{"num_hidden_layers": 14, "experts_per_token": 1, "moe_layers": [0, 1, 2, 3, 4, 5, 6, 7, 8, 9, 10, 11, 12, 13], "routed_scale": 1.0, "balance_bias": false, "init_std_router": 0.00745, "batch_tokens": 65536}
Below are experts of layer 8 (counted from 0) of a mixture-of-experts language model. Rows are named router (the router's row for the expert), gate (a neuron's input weights, with its number), up (a neuron's input weights, with its number) and show model dimensions 0-255. Each number is 200 + 20 x the weight over its row's rms, rounded and kept within 0 to 999.
Before each expert's rows: a language model's description of what the expert responds to. This comes from a sample of Wikipedia text that the model never trained on.

# expert 15
What it handles: Short consonant-vowel pieces inside long or foreign words, often Latin, Romance or scientific names, such as tri, chi, ci, poli, ensis.
router,183,194,189,162,207,164,206,216,173,225,207,220,208,200,205,178,218,205,155,199,211,191,170,205,220,195,168,208,186,245,204,194,212,213,208,220,190,207,196,188,210,208,194,195,184,218,214,190,242,181,221,167,200,169,152,192,154,178,202,188,210,181,212,179,220,184,209,239,188,172,210,196,178,184,182,242,222,205,198,191,214,184,211,177,221,178,213,170,215,226,210,224,191,208,183,192,195,174,207,204,181,209,204,221,212,161,194,222,213,222,197,200,173,223,195,163,190,204,212,228,184,181,176,193,178,158,199,188,196,234,166,222,204,167,221,207,194,182,184,190,164,187,193,228,212,172,169,185,160,209,185,213,208,256,183,233,203,233,177,208,224,215,215,188,175,210,184,227,209,210,191,190,201,191,197,222,229,179,198,202,230,205,216,173,195,214,209,204,191,215,195,225,181,212,207,176,193,170,197,249,185,200,189,226,161,189,183,167,176,171,190,205,168,176,232,209,223,199,228,213,212,231,183,190,191,235,208,195,201,201,229,175,217,169,175,201,216,187,206,247,205,236,206,188,203,186,194,202,197,175,204,209,182,191,205,199
gate0,189,165,215,208,209,171,179,211,180,181,192,182,194,209,178,168,197,197,180,194,220,204,212,189,192,167,196,194,195,217,199,199,236,199,222,220,205,200,141,207,194,225,190,217,190,162,213,184,238,188,183,214,172,196,201,213,217,235,259,184,189,197,175,204,185,212,193,220,208,217,179,222,206,186,191,215,204,205,211,212,226,208,213,227,172,191,181,213,221,199,213,164,222,182,168,159,177,210,216,217,215,226,211,182,201,183,209,208,206,197,194,176,199,196,170,187,193,194,161,183,200,195,202,194,192,233,176,216,187,233,178,217,201,153,206,180,220,201,180,216,201,211,211,237,195,164,210,201,213,202,218,184,173,204,213,201,206,209,205,246,195,184,168,187,194,206,225,174,233,206,198,239,191,212,209,210,215,218,218,201,192,151,192,218,198,210,203,186,196,228,198,204,171,201,179,152,191,194,156,185,210,210,173,206,196,162,204,225,164,178,210,189,195,176,214,212,201,178,209,258,201,212,229,179,163,182,215,243,192,206,210,228,224,159,204,215,188,181,208,189,224,183,193,177,169,187,189,194,194,186,232,219,192,169,169,168
up0,243,189,205,207,242,224,236,194,189,193,180,216,183,165,205,163,184,200,213,180,221,178,197,185,186,180,195,170,190,198,206,190,189,171,164,194,193,201,220,174,190,203,234,224,203,208,201,229,192,170,185,204,228,185,208,209,146,190,206,212,210,184,197,233,222,156,216,200,181,207,230,206,157,209,237,177,211,170,223,206,189,205,230,228,203,211,217,221,202,206,195,212,211,191,220,202,231,199,229,217,226,176,207,189,196,221,159,164,182,184,187,184,169,194,226,179,217,186,192,213,211,185,199,207,209,229,208,206,197,219,233,199,159,169,216,220,211,221,218,189,233,230,214,205,214,195,212,205,187,192,192,182,180,193,224,198,223,216,211,167,215,219,223,206,181,185,205,219,173,166,233,200,180,170,179,255,186,196,189,215,165,224,222,203,183,226,178,216,197,180,203,186,197,185,211,214,189,224,195,229,182,223,191,182,173,193,206,164,175,199,225,200,210,178,224,194,175,207,186,169,181,200,186,196,204,200,208,181,230,236,196,217,213,221,260,183,221,187,163,210,181,208,178,197,207,187,204,178,195,197,194,188,203,241,207,206

# expert 1
What it handles: Line breaks and field-label words in infoboxes, lists and section headings, such as Location, Born, Postcode district, == See also ==.
router,177,197,227,205,222,195,181,178,206,190,187,195,201,183,178,198,212,204,189,186,190,176,209,182,177,184,206,190,164,153,200,209,191,202,198,211,190,193,204,193,219,222,196,223,164,190,178,217,187,195,207,198,232,219,215,208,206,152,207,155,221,217,199,167,188,180,191,184,197,189,209,201,178,182,215,178,205,196,214,205,217,188,231,219,192,221,197,219,177,213,199,207,204,173,166,195,218,259,243,226,224,224,196,207,200,164,200,189,149,214,236,198,208,194,217,210,224,197,206,213,190,202,200,193,184,235,198,192,170,229,245,195,240,199,175,179,205,172,223,179,218,223,216,187,205,207,206,214,225,211,187,196,217,163,205,198,233,231,237,199,169,236,203,194,174,207,237,221,196,233,201,196,208,208,220,173,220,180,189,207,207,175,214,172,193,166,207,199,213,196,167,182,234,179,185,209,170,249,208,191,216,240,188,233,206,216,192,199,221,168,221,199,167,201,185,198,213,190,221,222,237,198,169,230,190,204,168,195,189,235,203,187,228,205,230,204,225,183,218,154,199,191,223,183,201,195,204,189,194,163,205,204,199,202,211,227
gate18,224,175,211,189,217,190,217,173,226,207,207,190,174,221,191,170,178,167,229,197,202,224,205,219,176,186,227,183,196,195,198,219,176,201,209,230,200,188,216,180,206,185,174,211,214,192,170,194,160,197,199,170,164,201,187,221,190,191,210,197,188,227,169,170,222,179,207,193,155,194,231,194,189,180,188,210,189,205,203,182,236,200,189,229,219,209,165,216,224,206,197,200,195,186,192,198,213,192,213,227,189,237,228,152,208,196,185,224,225,187,186,200,200,232,175,220,232,196,183,190,190,201,189,217,198,201,158,212,196,203,190,238,192,173,183,166,250,169,204,188,224,208,160,178,234,225,205,210,200,197,213,178,238,173,222,217,174,218,214,209,195,193,258,186,188,218,236,222,220,194,150,184,211,221,207,216,196,213,190,183,192,199,184,179,204,232,189,219,187,183,185,211,224,206,210,197,164,204,193,246,198,173,198,205,216,206,222,213,209,175,196,205,182,175,207,161,208,203,213,216,194,191,217,194,194,228,201,239,217,217,219,210,171,198,208,192,182,184,207,178,219,176,254,196,190,196,201,196,204,192,238,214,243,203,199,231
up18,198,177,236,199,183,215,215,193,230,189,229,195,203,196,194,211,217,200,193,185,198,201,215,185,226,142,231,175,212,198,182,191,224,222,201,168,224,237,228,229,201,197,254,194,184,211,192,215,203,203,220,190,185,170,192,208,212,183,220,218,208,207,207,212,145,201,184,197,197,188,187,248,198,225,181,173,241,200,179,179,204,208,204,169,246,185,222,227,200,153,185,216,188,203,210,170,214,224,205,185,208,176,194,202,195,203,228,245,203,190,198,241,210,195,203,195,217,165,192,209,224,207,213,202,246,195,228,193,178,188,218,204,202,213,188,205,198,195,183,210,172,171,227,189,201,200,181,220,173,188,179,202,193,226,204,187,187,189,201,215,216,189,197,254,196,225,196,174,179,199,205,221,176,184,199,196,201,233,215,195,217,206,191,193,227,181,205,244,194,210,215,189,183,190,204,157,183,194,187,218,192,192,226,209,187,216,164,202,189,196,190,192,230,229,203,231,222,207,174,215,192,202,202,190,200,200,187,179,179,204,199,188,177,221,195,190,192,210,170,246,203,166,188,224,223,230,218,186,200,200,184,182,188,199,178,116

# expert 14
What it handles: Single digit tokens starting or continuing numbers in scores, times, years and coordinates, mostly 1 and 2, as in 10:30, 2009.
router,191,209,187,202,208,204,213,208,182,142,235,212,201,204,208,197,201,212,235,212,192,180,187,207,203,197,185,209,227,186,147,164,148,161,221,168,216,211,195,196,203,197,153,222,203,196,210,215,194,198,169,225,224,221,215,234,199,220,197,182,213,208,188,208,189,212,195,198,211,234,209,152,205,188,214,201,231,211,206,198,204,220,188,193,211,239,226,178,271,219,210,196,215,219,196,207,188,175,222,194,188,220,218,189,173,184,205,194,217,200,175,240,199,203,202,213,168,222,157,198,198,184,214,186,209,209,228,174,189,195,216,196,210,191,229,204,203,222,189,178,209,178,159,193,169,201,198,186,225,208,190,180,201,184,217,184,184,207,168,192,220,205,182,213,183,239,227,179,149,159,219,199,243,174,205,216,217,191,179,186,199,245,177,191,214,153,170,214,206,219,226,200,182,243,204,203,173,198,215,168,200,184,183,195,205,212,203,219,223,203,198,195,222,214,208,183,204,203,170,197,214,207,168,195,190,213,181,194,221,195,203,209,190,214,209,186,211,199,226,176,221,179,190,225,175,228,207,207,223,225,210,217,221,167,213,185
gate0,185,178,196,190,201,182,198,186,216,192,189,183,189,179,228,230,193,199,177,165,215,147,200,193,227,215,213,236,201,196,204,214,186,193,214,202,209,173,216,192,191,173,178,224,192,210,195,220,206,214,161,172,192,187,203,207,226,181,175,197,172,211,234,186,187,214,212,179,201,191,184,221,197,197,173,219,170,217,223,159,181,216,196,205,228,202,215,180,162,204,217,218,211,188,198,201,195,168,182,260,171,204,215,216,219,221,250,200,158,246,189,196,240,202,191,197,187,171,216,207,184,195,207,219,213,215,220,218,239,200,229,227,166,206,195,240,212,220,180,184,208,192,217,195,187,213,199,186,181,194,238,196,200,192,216,171,195,208,176,208,194,181,166,221,165,214,203,207,187,185,218,208,179,179,217,210,194,186,187,217,264,183,195,223,201,195,207,210,215,183,198,187,207,203,185,184,176,202,222,175,181,210,227,206,196,194,189,184,201,180,201,207,189,257,188,195,203,200,202,224,175,213,183,179,183,247,196,237,193,218,202,213,232,202,189,183,163,147,185,216,191,230,223,188,219,189,197,181,191,150,201,199,192,167,199,202
up0,186,176,181,199,213,231,189,206,193,243,219,198,239,152,195,217,191,204,220,207,198,229,198,195,194,214,218,226,197,194,214,203,211,208,201,194,167,205,186,160,214,217,217,187,191,177,208,206,179,201,195,198,200,244,191,186,191,191,203,185,201,207,155,186,207,174,203,197,181,203,203,202,208,172,224,224,216,228,165,214,167,208,199,211,182,208,185,227,176,223,173,150,216,234,231,187,226,223,250,214,206,235,235,177,222,184,176,223,186,217,156,202,210,232,178,219,200,204,220,200,181,181,207,204,216,183,251,214,175,190,172,197,245,211,202,187,197,167,200,211,202,176,210,204,221,193,201,187,229,236,151,161,219,197,228,198,215,173,186,193,202,220,199,236,228,225,247,212,217,209,202,207,208,214,163,201,205,183,193,220,168,227,204,181,213,212,198,235,241,216,183,199,204,222,170,212,218,196,198,197,209,194,203,225,215,204,196,201,229,181,214,210,194,181,169,194,210,205,204,169,164,227,217,182,200,167,205,187,219,235,191,175,184,219,210,225,203,215,210,201,204,200,228,190,218,182,220,202,171,216,183,188,208,215,189,216

# expert 8
What it handles: Capital letters and first syllables that begin proper names, especially foreign ones, such as Franklin D., Pop-escu, Ra-hman, Sch.
router,166,214,187,175,226,197,185,187,153,229,184,192,214,175,178,206,179,210,218,226,213,197,186,247,193,170,215,212,222,184,205,187,211,199,188,231,209,148,210,207,178,192,211,232,188,209,223,186,239,201,220,200,172,217,195,184,202,214,214,225,187,205,197,210,213,208,234,234,189,209,221,249,209,210,172,183,188,192,184,204,211,193,188,193,224,183,160,170,198,188,191,202,203,195,183,178,209,192,215,196,183,192,186,182,226,219,187,202,225,225,246,184,198,224,189,186,175,186,180,215,218,163,171,181,201,217,207,159,242,210,206,196,169,168,217,224,190,210,193,199,220,190,183,176,170,213,203,234,179,174,173,193,209,194,173,218,184,205,195,183,226,189,216,183,232,236,182,188,164,174,210,205,232,173,186,225,205,203,180,213,202,221,176,244,228,228,232,212,181,180,199,202,219,201,202,197,197,184,209,184,168,215,203,209,216,196,171,215,203,190,218,205,187,190,215,206,159,204,198,225,245,195,213,189,224,178,184,206,206,213,202,224,222,230,177,191,204,204,167,160,196,185,218,212,191,160,193,196,210,180,204,235,246,174,207,203
gate0,235,178,207,252,201,215,170,205,196,236,193,194,225,194,173,181,187,222,269,218,180,220,213,192,212,202,209,220,250,215,212,164,198,208,209,154,223,203,192,201,183,199,208,186,225,184,211,171,164,172,216,204,174,161,191,219,199,194,228,211,190,222,200,206,224,198,214,218,180,190,230,200,205,197,197,188,208,186,212,190,192,222,197,213,230,197,222,216,194,193,179,185,208,195,173,184,204,193,178,194,227,181,201,213,200,177,213,211,188,167,222,210,166,187,200,213,177,200,214,196,190,196,182,179,205,217,249,214,190,197,209,173,193,171,205,202,189,234,200,157,234,201,207,162,196,201,191,238,191,182,197,186,186,237,222,191,218,211,169,208,191,218,197,177,192,158,217,184,231,221,239,233,225,217,223,180,225,175,209,180,199,205,220,226,214,201,195,208,224,198,229,205,187,177,177,205,222,231,195,220,206,164,227,201,203,217,201,212,187,164,211,192,208,187,186,212,195,175,193,187,242,235,194,196,233,209,208,183,210,174,206,201,218,193,192,210,193,216,195,262,164,200,190,200,197,211,179,216,232,169,202,218,186,173,167,204
up0,186,189,177,181,171,211,198,164,195,168,214,185,193,216,203,215,201,146,167,193,200,188,179,199,216,169,183,201,169,215,200,196,189,184,194,224,223,205,212,180,211,200,201,205,185,195,221,214,222,201,211,182,207,227,210,191,160,201,197,178,193,183,212,224,163,204,217,184,195,202,173,253,221,205,206,225,196,218,205,220,228,179,197,197,179,183,205,174,201,216,195,214,186,190,208,200,198,203,202,198,183,232,198,191,188,197,192,206,184,257,174,178,232,210,168,203,194,160,185,209,191,204,223,181,205,210,179,196,198,214,220,209,227,231,196,218,208,187,245,224,199,209,245,258,188,216,224,189,200,232,211,240,203,187,212,226,176,162,196,197,203,143,196,223,188,251,242,249,188,215,189,225,200,167,178,204,222,239,205,208,195,214,197,188,204,186,191,168,174,206,178,234,191,207,187,193,177,187,200,189,181,203,204,160,204,184,205,169,200,218,208,222,185,203,219,195,185,197,135,204,216,184,172,195,178,180,180,181,220,213,202,190,180,184,197,169,180,202,189,199,212,218,216,205,207,211,208,214,181,223,222,185,225,196,242,194